config.yaml
n_experts: 64
experts_per_token: 2
d_shared_expert: 0
hidden_act: "reglu"
moe_layers: [1, 2, 3, 4, 5, 6, 7, 8, 9, 10, 11, 12, 13]
balance_loss: 0.000181
balance_bias: true
lr_router: 0.000531
norm: "rmsnorm"
learning_rate: 0.00586
beta1: 0.95
max_seq_len: 1024
train_tokens: 342400000
max_steps: 5061
Below are experts of layer 8 (counted from 0) of a mixture-of-experts language model. Rows are named router (the router's row for the expert), gate (a neuron's input weights, with its number), up (a neuron's input weights, with its number), down (a neuron's output weights, with its number) and show model dimensions 0-159. Each number is 128 + 24 x the weight over its row's rms, rounded and kept within 0 to 255. Numbers have three digits each.
After each expert's rows: a language model's description of what the expert responds to. This comes from a sample of Wikipedia text that the model never trained on.

# expert 46
router:167132125101134139100094166111147157090156140125135129110150137140160118134145112110101159115142160137113118146145127115112127120165103116079145097141138171146147154135116133115103123156116119132144136148124105110087123133145088157143152146124153115106083139084145132108115121134128113121098118157104133150144155133090131127081122158112105164140076107136094160127094088169154128199143116135131164145153113099146079097091129106165090195095111150137170119128128153110160115132158121
gate0:114153118131118104113079123130133129142152120133134109138131133131144132133127124136137107113160087135128120121131134168106162122115091150131103080118131117080091105131144078147152121113113178139128076115168134071110084153143083146157142163117114136136123073132143132134118049128135124134092145149120106121104174161090134179128108134138115129110130125091103110114124140133075142146118124146143123127137091136102140165141116131124146148135091115107191094092150160072140153128111142
up0:063142092117167126130138123123180139146094137111106132093159144160140152158141088120140087157131135143135135128148125135135138121135125155124123092149102116145106143104159091180174119105123166125153172135158129169131098099161123110154121103086173137107118144138113164148124165117147049118157124115092148096138107101101116114093133145133116122144140097152140122125108146133125144121135176117116126139124170098137105192127122163119110129126155156133128111119108118142182115116137088
down0:164130125119175150077152175162108122106180141108145133148130139129118140094124119151173103117137151104107114159109158130129131153119110123149158167158113151178100148136111100145173121151097141103119108120127096105150142093140103135091174119125135075145103108121125183122142144134149125115183132103092123130107124137137126129171126135120157132100165084108153098128146125111133110115145103130133142157118090118123170129101143182111123165165162114102144094121132182120107117109147117
gate1:135104101107138116144130117111137072080118128152134122118120122120161110142161087092114131105179106122104157117119150137150086143109132180112083124111143155154159169180157105139108116103115180121139124178129103111145128160180144121098150095117090170132136118117159166101129135124126162154149145115102112111135137095134129182158118121129138159101132138136100146139127160143084120155150151170138170080144108104093116152112152141127126106145166135120109124148116126143138126147167150
up1:121132143150142091164178149146123156118097145117148084129181131143107093176130157142103128138119132137123125134103147133118087098151121121117113153131143130119135104129125106128111135142141091145103124120178158119168136109136135094166156116155141133158156087129081112165161101126127117128125112121125121086125086143177171131153142127132108096146121128111158084139109198118133140081089095114103094122107181132124113120106136108172157108074137117147150114148087138142107152119103124
down1:122127141144143123137135136112143121123153103130144161157111144150083148125089134163150133113124120152145134110134156155107135102118124160143118123125141123163124188148094109155152173146107097099124144055065162112154113084141076142124128151113152146161156114131095144152144120131125138124121127077145132122106118128172105162155111120159114139154149118103167117159096127141111123097092121129087156102144167148180157107184129121100124100080136129117118134156117156102159142116110149
gate2:117125152116126112126134109143138142115122161164141109110126117151122138151177134101137126094163156121138080122103125117168169081174121150143141137151176098109132088087175113111120116140107120102167102151122104135171100131127148116089075119127112153113143171150204145106108119120103116083138127134150069144103119152143154122131130161134099089101152115102160121071128134119101098137149123127132152135116114131148177141137142115139087114148101123120149141113116134167126112111154100
up2:114107079132133139160135113143135121172128124096133108127139084149140120160120071151153104122128122134126126117118143104158153141166120065126112116069120148145090124168116129096105120145117136125131161130029131092153168143146137118153186101159128106108165109118097109133183146133137097122144122110092175144140150128112118091133128126156145131142161113156116127152100132118123148114143160104125144114140135076138122158159146133133140146094169110161104148145134111139145132106104122
down2:115178161094148117110135155146122158084143121103144138142103150094135115148107133112129139142102161106132150171136107122103075117141125151111078152159131110127099131165186142144133138113104142125127160147123153129140125154106150111128113151149152153130076151125152142128127139124136162154162130119159139160126129165141078140156124090164130099147118144104061167146147154103142121134136135105101078156121140144128097150135112189152141123186087132080147120102138095117133114122136118
Description: Middle syllables of Latinate words

# expert 41
router:127120123128117130145175101113127146144103127089100139172092144159116114151103109110139155152128118147144113127103155114129115101134106134155149109134151114132111123159123158107182149102168105111146158168128114181125137112146071137098181108123125093131163096100115124137125103113146111126123136117145161148150173094133141154085148162103148143102110089163149061136138162107149110125121109124158102104088111137132142106143134139160136172117132152139128108137150171172148108077157102
gate0:107099132078124122107108116119115103128119075091117127134115106112113091132122140169141119151132124113119176181155124117165118136096113159140124148108103144157144137104144108136078151132080164143152155126127119119094125127163158122118147117106113161103146130128127090116105157133168082107169144114163122145152132138117119169109134144122166163134142116175074165122120095131139102106068134152124097110090141195120146090098101120101144122125141133109142119147156149104121125081129135
up0:096135120098139109154106159099142122123143124115087099153127113120066104117100104171150113106109140152083100108102105099131094099103135139159148145111088119137112101097139150089118088141160115152174145132115130095116143115141108120089120120155126144124113133126143117108087153136118102144127117133142133134117133091160154124144100111095147157120145178166131162109110099119123148112124134138154115137123189198150152146131161162166130116135135104110131105117158099157163109077083156
down0:122122067146119118130145126059182150165153123116124159125147134106107136139152127137145114146104095104121095156133155086123105111145142071114150150135136135143126154107142100178136130125145138121130110171163161159161104098111124135108131187175099137142115185130132077136093137154173165151147157138148129113112103083135138143106139108106147148129106125168125169117150091149097085119074143122143150157113130112130145106101110137125121123127077145138126132149121123142127127127113132
gate1:128137196068132088154125073106197165075130079122141102112097120130138116142139120110141149134137146159099153159104056168140115161114137133099122089118140107118133130132142143136133132124131125136114094142109156139155137116116156139113124107056125139144151150158118117131120097165128122125151129133159137146139118135142149116104122132110108068128146118190151138154124119110149132115139079130177092150142124151122138109130140101115086152141115100148119111140088138132118144122142145
up1:149109125095105145143133138115138125127131137090184122125114133093106146151115133146153131114137175113151099110133161118133140107107092198093132140166121141161107120168131170124090130122114135053151124169115123152147131158153121151125084125168100127102123083107143129126100146118152113139128112067121174132143102055144134107170110131124074132151146160108121106142130143113120126142138139142137111093141144098136170133147138125148150091149105088129096107112092147130108114133122143
down1:108123141099159167146123098137141150134138116114132110137116202168104137125138151141111099131141119121141146158113093143138103082151086154112125120132153099089120149089118131129144128147122141149097092154151110112108125149069109142133115145124118101111136143170089132094113103140122138168139152135111127110148169107177116168112120142174140187137142146132084104140178138092136124117119100166147110108110102139126159139133100105159159179141126136170148091100134156148131146158092136
gate2:117085122162112071149152124137143136122123133185147120134099094124119108112110115096152149142155144122158125131129161132112148129122150154155118083191152116085157103134165072135126149116143133186155157093126160144074155139127139126132136117152081154128108171144135137113141158114126137112166123102106109146157127117066114144075121153145175101125121096137120126141138111112135150098142088149110129165165135115121147107090140109115110090139124179105140146144127123153137125121143140
up2:172133103146092133092119149126121112127120117104066145121132112110146137145157123085136167081160114110116093091096151105130102151120116098123129148164091146108138128128128133148120111115127142094127085133172131149128112155134103129141134122094184150112103131139126130154158120169101116105128155131136147108148156134145127099166113127124106115164142182129118121166097120076131135116113137155163139105200141130114108126139114160157112181161129163149145079092122146103150089112135098
down2:137158096157109162102164158128108152140163109095151132162131105090138122119105129136136165074132105125148086151108131123108118157142141113177125126153117110126125107158145150135085125126137090108127146113137062119142150113145109158138154115114173122166106164130121148119122105165128187093113145136129146154112153130124093139104083112121123038077144145115111124153147136119126127127113111154150152135151115123119145117113105120163131107143082093165151095123084144124118115101156125
Description: Institution name parts

# expert 52
router:143102160157119146126167132160132096163110161185156115157140143122126145113161104111105127116095128154179119122150121156129091115069084128101127146140144098162131117152094129125111121123129169118136088130092158090151159133145121110144123133112150103136156163132135080170152160131093098128118104093084158086099115100141175119126156129127155156107127113131137119097118150144116093136090116092127103094131160111142114126143169162135127109133114138139138084092123149138156136168147103
gate0:144147136107131164110132098135117138134124107184101137156130152163157165098129143124117092155156102114118119088150163150141087149142173104103122130121131131128109122100091137137170178104154115147161126130085158133162097108058112119163098125173146149148130104113117135099105131141116125141159113130137135122114109104127119114120132171135161097102109110151136090133130103120147082092098152117110138111126156164100130140133092080130137152126136085097153065112129173141127109153136152
up0:122157095143147118129082112154161106119137100158135128105099147137208149124113097127110116143162129109125106144134087090144102136113119100120187137082117135121157155162147136122129150136133145122104130181117127142149137149133132139097144155155134162127103112164107142157155126149095108103166141126145141082165151067104086118119121147131148161155157131149131148074153150164137096109149097132136147135175126116103102129102118112135123116126103125090132104160150086092135120150154141
down0:129161160130128156165105129117079121137168117120116119132095093126175138129149156119154107157104098125181133115164123106086145168123073112098144114098177143151127103128098146121145114140114107113136132144148124120105165148076138158117123089113068096146138162129126128134079168105137112134102128113147110138102159160132100133124129086136139143138099160145129115147131094118086145122100134144111125098105140158111135081113122156135079088093128138097182132126124140134157166110128121
gate1:119108087144152108111119104082133075143128144120141123149123132143100128114092106162112136169175155132148146102151114128186136133109114113135130122104116108138141158078132131182129128100145124114151135150115093136112086117137098067156112145135140132099127149144165102165184115072161129149148144126133127105145146161155157137109111116120110154133109130142117169093126131134113100098160126129096168086104100099112139120139139090116120113105077110140087143127107102101144174124126093
up1:109132106142144111133120124111173105167123161099145131145139126126101110132129128162120113136195124135130088130163113187165113134108111124140109108123102115148095164065132128154111116145103149113139116152132137146155104115112094093148141150159131120139151128170137098135159096064112116151123125129081122082183134149129140141116121086100121159124134119133161143071124134087132121136142154151122167110101125097115116133129134126116113146081097132163097116106103103078164173144106117
down1:150120121118116105165139072182107167117146151124134125118132106116086134108142093136095109156129121115126115095137139119122118125133137145137147132144145135110129122119141087162100166165138103116144157116114141167149113129111120104107170137126135185111099092105155138126102106145122084198124130115113120169160124126127091127182137129146116141092158139091116107129117090142141069110125101157113120128110146132145110119143112120114161097189128133094170126150064089150127124105121085
gate2:120109110124136094126145121116093108149103130151138126109145115100113128120108094127112181166142130106143157137150125128148133139120114103123102160168193136095135098124127089097140130111120143107121153126096146114143142177126083129128099124141176147106108116130146129193098144113160133094127096091111140099133127162148133103129089130118188161128129118117145102115117140130129123078175119088096104147134129132151171102143107089114115133151129112181137109209145097117141119098122110
up2:143140134139121126134111133138088159155131112152184107108162130129127174151155137108127122155122165172118142157124118104137097143120124125118190212072124115136131109112097123120124116091164158151080081119111141180145139142108116189103105146153124111115113122137132187124102153125155158102118156128107158126150154138097161098141130136158092131159133124124190111132144151111121180129128155127115124122135123139115125126102160130095122139121083106131128100105159138134125125148138119
down2:122148137148133129143129137094111115123164126149130073125118128121152106114156139101121151136113117161119109103142160096148118116098168114144135143046123132133122081119167149099136133128105100150109138107104137136088145125093114147083116071132089100161154132132107134107132153129081156146176107102103183108124147116117131138134137082147122149134113118164166093061148149077121111123120124120117112103132116124142120155112118127089126106105111130091154127143133099099166167081126125
Description: Word endings in names, titles

# expert 48
router:128128095126150123175148129134158122159103158145146072150143127138108149149187125128110105153083151133136110125146139125131110167116144154103176108149101102139131128163130134157103150133127145157100133140132156102139163149146161119138145138114153124112130131140135143170114154136096137126100091147128132093119083114105129113083131144126164158132104134114147134143127094164152046159147139129104138108108096124127138125137113145163172075182149156096143148084107165120135170156140104
gate0:120155164136161150136135151073150137125143175113106095104140159138088119107104134105171142130106119130144138160158155127138156096146121210138100094122159117127125130108161123109170159121134136145134113126125105116112170150152164152094112149145145138141126097138069140124132101127144090061101094098116130113144137132107142120134151108090124110161092138100119139171137089180157102127114130170126150119124117080106127112148123120157136119114132172146096135105100124144144138123124101
up0:166119110123087125103147079180126145112121120162136110137136146155120135119112120139108118097181156136139083119122106130154181123160131145109113087118134111092105172097064195147121132132107136163081164129106147139100111123093122122114152134136150156124154158091123135110104139154118120159162135143132105116096129122143129101124124116125093197119158113152102149095100127103089129104135153140083110127079141149122148111099150138088159144105139132120150143123141155108110132131137100
down0:132134136142148134115102153114136122177133102135158141133111130124149120082074147137164096104126141133160152125148081154107123097143102101161158115131174149084119153098121134120127170136138148139137113124130133109190123115128131123105122138072134136156133122112128135108092108148135139177169152152105155146067112123131131133120139124149139125079122088155170106124142118119113115162073149114134135097183127110162121153132137068150132132105158113115186120165152138164108101115107118
gate1:149121090131146137132123148133153106128122184134158117126108134129093163112122099177128123168114130142130141149141137148119126142131115130154090083143113116114128088121159137132141099114144170116118101118109128118123128121123155174100135121139138144114114129159069112118150147137128074122128151064121113149143083058161112108115084104129176187152102133110105119164109146126129120132140145126078194132119100109092121113151124143134177091170134129132101088109143138124112146107125107
up1:111107113163156107104100160133102133134098146144137134159096088115141092121157134137124118132162137071164111163113115125121127112151141113126115133098127122101089148104107162147112106111125087129114122139155152121116131135085146081147118120123097129147140115082133124132110114137152118151105151118118134135110119134087122145150074147173073135141148164097145119093142155142077174118111164146096124170142143079134147118095090065092149112118150126162132166146119081110153127127146150
down1:137171132169095104095101121120162160130191119130125139157115136159128160153138158137123127142112161128158133180110091119097126129154105155139118108168151087088113108087117123143145123166118108129072160155109116142150122090120150162133146105097108105131133167116084160092127084116130142089141132143153089153125144139151177140134135078134133153121125126119109098099137148163126133120121125113124129154143107092099146154135098117075162161106144117114136175124150092139114151146138111
gate2:098135158148114126124120156156151068127099143153116115127104128177144125101158111166125150099121138178113050194141136109153097117093134145137150144107110070133110122149123146148138096135132088139107105133167113151111113136191147157108122078155143147123111153108114138125137134135164153092108107104117144143084088144062088125122160157129133147114088143148156109123108119111104130141104135133117122107142116113125124125161098128131139132159146152143138125121114154129105167117135108
up2:141136136115118156109130150189142125154204129157127141123157139169152126135107180135159133119092122104137141108116129119110124120130101123153128131119160144146120146108123070104108144118110170127133136150147132141111116118144102090145147129115117097157119173089138115166121143125140148163119109059181170159155140124141121110119096139133119169099126102153125168136162109087077120101160139120073114140154137107134149108082117129151137128114123122111119126151125082096114102101092151
down2:130118117122081125117133136147096157129135086181131126110114125177162090178102122172150130153170097108137172082127145088131134128155128121091112120122112103132135154168113129127125151145124145109136115112091096108120100114157107126116164141131122103165143148054149093119143110170130108126140126138126132146133111155122142137152124145106103104108125111105167108116133153126120118149155151114133113130153151173137140086107164144153172142148095124187137132127066108118097097132115176
Description: English surname endings

# expert 57
router:142103126157109123137153105185162124146124098104130129104099141105124135137100151106158112123147167138146147163103124124112110148122088146130146124122114161135105145132148123141162125131157144112117106145109113152165127164135112175110124143157133110155106135122119141137138096122115100123122131133105114179147131141171104137098139163085180170139102150176158056125140154122139129102087108122169084097094174159125168163158158110126123154179121147120092166128133162127161129113127115
gate0:078113148133065166128168141149137136120135142145118171103138102152111119160121129142129132119123140139113113150148139150102148125181126143095110092146118109082107085126173131124147138163154105113125150104148122132147106122129105140102181137168145130121135126109127138115127156143150130064136160102069139137102151123144124109112044105121170154124083176113082116144129164113155133138154145160129125124110142143140107115090120101132109120128155104140103150104109159101133101098149142
up0:129141178090097113089120130119083122111130138150104150109089151127132078139138135165157140091140134113108085194099153123113143116103099157107134136125099123123123119127149144100099087132114119126103129098147144186144115112114112121117191136170137125154132096136108133088141136089142140101143136132117129106117135107124112124099112104101112139108128140107133160143162149112167129122132124158078131124157129139160142116172115127087090183081147075091153136147115147155105111098123150
down0:095164097137154150119086107129124112144134149144183102137108100111129145158135098110095141147114140153137147121156133122124123110118134078141136183078129119150116121108136112106150084157126172094096119140092155098127118117127090157143093116117148171092112111119119075136142156118108133124131117140110162117137099104071164155157134124125148118118094093101126114074105132161127114090107133109145114146097101136095138122096131129161138164168103135157118130101104144094139151152158077
gate1:074166112071131094142139140136127143095102114125107158154084143124128171172144150110104116100139150180122149152163106134106088124089071118125121125158178186087108101141143150142135150149134132165172111140110163112141131138170085120161157125173132119123160101140127160135140109115122130140103144148134115152131114112091115154119089124130137129157149149127140113097131113120110140138120163116141109152123116153108125096087156081144150112147151102107108103134163156145107128105138144
up1:097180141100167124136104125146155123131134126146157114146109111108121149119097144104109163159117128115119086104114116121146100135161120091172153096158171097130097158114133119112116151120124098123117159143112147108109091132180177146119093146098140115165107109126132141130148102155097136151116145110194112092176171168123154125132099130134143141083154130152136125174152122154111153126129126158147146096121148106114149094135099122136096155124078135142161126180137130148143085123125157
down1:144085162154139162139139141093132136112127114106124139139131115162146136102109164147110154089115144153106100094124122151158081116099109116087123098133170131159122144144096126140097120123120150128135119140109085141162167082148152135121164152184125134206095140122151125161103160095123119135134079151143093105110159060122112124108106145080125145115113125101127064144110136107143139149144125108129140132145133191126118123125130155117143122130128142101119136141126136090152100169111129
gate2:098159152145107092144112140133144097127149127151158119128105120099106126161129088094147110129086144138146123069093137103128096153103121129112149073150133105091137082113151106138157136133138135115122131117108127076103137104093136149155116148171108116144130119109110122119166162158076148094135139107112161141148115150145139133144132162093163138116160143191082129172154091114141119131130122099154130162164140131132183113136082110101108102122128103093112118119119141142099123095162138
up2:094109102085117176129133129134108075140163097132110160143095073122168159138141138155131155102163143144139114168122082147114151150152148146103118130107089131108102147155120139102113149133103126113093156087156138146152169111137108104105141110121124148157154147097140153077117147114170120128132150141159115097137178124115151111118131126107147124119128147164116120164132116134119087119148152132122080113106157187124116105157176178114131130136125120148146173131127165169133148144136142
down2:108136087110096130130055140123074168085134171146118111148101175140115129098137118136142137165139111139123153130131088145066154127123143108135106150146129139132080113123118130128132138101133152097158086120099121131112117078172125162144145162133139125126120117130134133118112106133118097133188102152132156113117151149131132182130138164163137177123121140100164078133130117106170088140157106156125131120102111122111138137121130139095137147120130141099073149074141162129109122112113132
Description: List and field connectors

# expert 47
router:154157134130110140179127108107162117135151152093152199151129114105113147129173131126121116121100131174102112116123098132160107145144148135137172081140143087142133147132113119072092104104112157147105091144105140098144140120137151130152127138101138066106157114176092174170115089124143123141122117137099109105150109163129127109128135145102108121171093121126095136142096126131164131120120106128123125082126140122106147119118159120107120129127124154115114151058147120121160178141130167
gate0:150125151131111101111090164132148093142129111136114119132119113112096123160127129123107156172107157107148176121093102159136157144147133153138142120118113114130108099113120174101108160059153151122158092132114133148118131138137107163140121145108099127106107129081152155133118150107155094151118161108154115112119129164181108093130109111105160157119124138153166136115138125113109082106148134120120152175066154135108184124168098166132111151128141164158110135114139132156129168109126182
up0:107136113141207144153147112119108149122162131101170113087098137145165123118151117107159151134097087146140121123180172146111093124120143090172110141142126125125134128135147133116190117139096130133116161165137126122126133094116158097118147096169157099118126144125101097131146115135087120130134135167095099159154111113125120165124165131151096121133134133144121105156148124126170142099107118116111102121158096167171093113095142107148140082161126099125129160121138104146132097133153073
down0:144140129162116188119111126139152072154119134116127137165133112109130152152147112181081118151129160114141123105058110124148126102138133149149095096141182179118149141131095180096106136133161122142159130131129169145152114173129111128139105142125111109124149099162168135108137139141147108113103132099117180133113160165125129099150122119108126133174136141148107164088119113126151127116141150151152147132065175152103106144147135151115112121097144164146122126154136137137158129136115170
gate1:132116140160166136155102113115154145144137132125104147103095131116173118122119166108114156155131087160150141134113129143145122139100076129136109136141116086151175142151131133070118135102130166132073069124129103144148133135109145141124130159139145103124099122174081079136147072144139154101080156121130150136165126186156121120112135121144110123129145107126133065112123169104064136130144131148126144154145089134097140129136155133097131096133164121124137129115168144146118106103130149
up1:084110100134146128148176151060173128143125134138157174118098170159168160155071130133143107108141119138119104161133143108151137129106115147108112123130128137128121143098124131118119113166125153145134148118110126056088101159142162162127139152157127070122136127133121127106125142115150091085160103116151190100165100156123124173107093158135127147164126137148128114154092134150117127156124115115143146108124135130120147150112147137110128132084143129111156151127143182155108095102132128
down1:130105155123134129129129084086121133127104094162138114119112133097150127081094098153115138150181104144112124140109136134132106098131143134118130139154091159101169137159113149124116185125106128110101109120130129121097138158102140131116103132135156128118119129151086095162076101140129128166106109152117117148144098129133131104101102111139111094131132117116121101097090052139079159143145102147131140167124139104100094078114089069133108070127180125121149100122151112122093120140127129
gate2:131161128120133131104144174139182125121128141171152081143122117117111082111152129152124141116119164149118131127118107099115158147093136155145152106128121111168117115104106099136131119138132147125134103156077138156145137135111103170079068125138097124140112108158115147104132129165132111120167126142151134150120145145120152130104112155141122133106115187127087111061154134124149156117174151132101138112140122121177150091146134178108087142135121133114119166070121155119138155162180145
up2:088142124136125137110137136055084118123124116107096113129128141130138139105102125104096147130121114162124132123107164118142147136099100130136126132162099097123109136106132127139118124167146153180128107097167060080138132099137113143143087134129126128098110050129121133090133144146138151151119148105133129137114122151151121159099047119131122130079159125137095154142141181116116131130122140139165156157135081174105142146097116115113163117129119121105113128167133138189147147122131136
down2:125105182135126100092158187148123137132116128142125150107135108131109110109132117093129120098140098118107149135119158117143115098127157110108138109075146082150088085123120110103177133073114115136113151120080165132088122135149110129147138096130158162112155157114145151111101071161155144106081144111157130127127118147121172127120123098135148113140107116134130152112103086115130137164085136138138144081102116150143147099142119134115093123165119200101089107114133147129107153113118142
Description: Foreign name syllables

# expert 20
router:118084121126114132160168120145095152150136123144131145183126154110140148105129149139109143105117101107159091124123177128167108085127078147141108132118170094133146107141157094125115179121108110138131149150135153157159166074131126151151163162099153111155112122117103108126124135126122109084163076115158124142147152124153115114111139157107124191084102138097139142107118126152132058136108157143141101113161103129136147157119134153146137117122153132125131082081129141100150107132139124
gate0:118150107175145143122147095097169159116120147131143130078134102139115101141106115118130122160152135098103140145089106095102112097153129164159130151171086192126133154119163116129169114124121125095125124151096141127117090160145153132135144128084088116147090141117150130132109144071160155156129128124119074134133133144120103141097121155097112127119145156159143121163116132145115127089124124110145125147134107125069125116081134137144119128194192132101112096106118138120147166143116126
up0:133141147130116158127147141101119112116129141080122154086141097129071091161095121133128115123142120156129091135094134145149146105138118113191145157114106133115160189062121122129167157106149176108139100145118118141151071117117135171153107122130147101107060151152115151147110122098133105150144126103103149113148157136143168123098087118080117148107162155125110155141109144123127114069138135116132102125128141116134139115093104117121142136137164121109111154086106125131142154113101146
down0:103137150123171153151117166128141095151124142113115115123122086118105143100130164106144094160114092108118144183137136111151117114115127135140099143097106119119128142137073120118156145096145056081151112097165115171100125124129143099127072129133159105093142135122153093113109143150110126129140097122062128101091143135148155097153112122092137116172134119170154120084111174119088119137102112115149129122122137128129105157131112161106147159133097096094153135124122100153106113124145163
gate1:137165099118128111134111124100131162120131106112117146156167126110134133150120112113108171130114144121162124086175154117135086099120111122131149175170141086111128099116133110164140154143117093144110146106149076189117098083110109076096151128126139114140101159081110114160127124129104127157117104139159145138127099092125148141148164085177134150122118120149123136100125110182100105114127139093152175140115129132106111131116144144147124177142126102106145063120098133121122159137105147
up1:125129120119116119137122113141073111146099088102142122161152152147164144158136119064083089100092071140111135127104121140144194131136138086121110112149132098144150136141108138106138116143117135125125129112129137077115126116097114146137134113133158128105144141123112122179128135165125130084181104131096104103153114147099135070141118138107134109119125131114138113140129121143171152152186143142092104112074189123158094160097140125115168124125135156155128126110101132151159149128159128
down1:063161132115096125100146089126167140093109110064159116153118101162118114111111133148170136109126118073151173140145147122107143141139153158107119130128162131120127087128120079105174125114139150117150140159100101113115112110106149137159125149114140143152111105120173122135115149112069123134147119107121112097128111105108129114071110129151148155111105110108079144127158159112123127126137117109157137121105095115138158169109125124099088125121098091185128124167153151155148126149129162
gate2:145112134127137117153123124133151110102105138133087113100130088133149160115113105124144143136143126095115128143100132113133126131118100117109171124123132080114137100162160079143141067187128157142139130110086130140148109114146109088072136095193125106108164139137134170151147137097164058134160127125109121122142179121147124114144116151139132147082110155118109123140160137102143147136126142099087115129089130111150128108131120099161147102099123133085147107178128102072119095121130121
up2:098169079171110111140109099108083127135141148110116129144132118118146139111123160148107174106091097138123100130118128138160099122124118136111124107145170102141127152129126174140121141139099124147126153147094147113132123141090100102154151148079098146153138167123122148156184127084181110205124100144125122121117168143142089120111119144136122173114091137156116152112121127128149115143100112103104076148130105150146116177152078119118152148177131117102136119106107148149091119136135133
down2:171144134138173158140127113138105137153100126087144110142117123132075095111134144121160141158123106142141130136169123125121135084186083129148103143154118117158105106162115120129114088145131126139128157139131128166111121135105118145174095153094107159114129146101150115087116120126132123119130169169125124131155136100149123113134142112136052125095127109120118094156105154154110088126143122095123118133131100072122126151150098109101103141123121138083149076109084137096073091139091133
Description: Institution and place names

# expert 54
router:114149108070136088137103152135148129152140109177140147138096113148123153109115123098148167133134154127076127111115157105110109117123135109151132116144180080100080149128136156121136165125068199110165134139163157106128137115126131132108112140172104087081127132135160132173128082124135159097152164119142157116083102149105133104140146115120122122177111129152137108133141089140150102179120134149120150146108115144093119117144132136123126146162126135137147128109109103162130099124167138
gate0:085088119112102102126109169160169137166157108115149142169087134118108141178139144089125151160091109152126099144152161124085105120138131142117129119155122159098133124145137132138116112084124129125176078105112144156118139128118088117121144121125128102154112126142133139103129148124128121146144155091152140123129135145116182131121080158112140156147105085125078142103128099170102120132134135169120136129119116135079077159176120128190142136111114102126131117129172118117084117084119108
up0:162173141157147141139122089088098132084097131143123111111180135148139140066111094163134104095177141111130146096098100149166133127149133133157105117120146092161119130110126123130159117162121143137084160122135082101133116131157165139149098125139135147094123115120125121140143102122110147105099118165115150143106135137142086128109165095128151095114146157117177090141131155103143116117127122090131108113137154125173177102077139133072117126157117143118130130139102139154167154146153151
down0:112119144124138122121126123184090109158162067132110137123133097177141119187156145132106110102138123090169139155099075098123134138112137129102078115137148091153126168123169113123105167118117145120162102141098113114117142135105075150103137142150139144151148113117137096117136121150094113116127135130142151113143177127100094079135147152110172122109103074114108102135118128167143157162154147117138164097150150110132118108127103148164165111141137132138156126105098137133099160149150112
gate1:088182152143144093128109114180144131091116123151126138135083137099158110102113112125119119115111127127172113106150158152129119146179113151142121147099118125119063079154160117172120120111117102135131134137130147126154152135115138120108080122133126101158093107151116132130089133106117117127190113149136103107161157146108113139129145156146136187168143127141121071143141136145153101105155161142186100117098155091153156072122142151084140122144099133138135126151128126142125125115110125
up1:123118123146115157163116146138117121125124121132090166135195102156120116152116111133180172142172123140094141129125131107148172106124114130133153101164139111133153172121124133133145110129155113134117104123121102152133117099127137140172124138130140143110160157122154137049113107142147124127101113135085164120127120116155136059152127147126116117093132168097136118100080129126149131136110085124084162109122089139151072170138108105145090074108104153131089150126089147139133117142131124
down1:103143118133085117116140104140120062173131120119163131164157134132083155151134116122114114140105127133087166127105167159078144117114037134137128123128151113117116158120118130151180087129136134130126113181132151134126131162106101172129164115103129122123115109149127134156112128138091121143123090117132143108132122135153112106169147093165157103101168119139148120147101099156130100130152162124154184108107120129096145129159121128138114148104164123124135139138110107103123144062161123
gate2:157101114107136112144118117076108125117134103139179120148141160111097112136118135158161129073129133086153120139124147131188121100156125089140139121126113097112168108149162104139122146096145166143157138128122110136070165072197128105086112125117127123153087119136142115115138152077134134125123137103160086116118156139165132116156188117128110116105132130148151119121093133100109125132150127102114168148111176092104146136155106154141105127111130136127149114130163111155172114121148132
up2:157104098090098079145111100146080155104112106106136134136125166092092119144141146134144111111131135074116112131142135108196150140139117086149179135124142086104135125101105127114100160105137164157184130106106107122084179113174139127125135133117116126152093115108111155132159119127125152124135123095115102098142155143142117125137192144131164145141128145178131123067095120126131134143117157112150162153135169114123139126159098120142127112143144129157126103127155122129164117160141098
down2:125152123147126152107113111132151132143146123127140109101125130129164132143128092119102154169153136123125136124124163152115161143100160149156109125091114139130131151157072151170131173163127071119113111132156148097129115108164118138115129149154109121098123135142133157100153140161122164115162163120131124105145160146149138159157063153121175114167105146110118098184158138136111126087159130098107098172135099125117177120110121116116088150173115118130136104074137129136088167096152125
Description: Capitals of later-mentioned names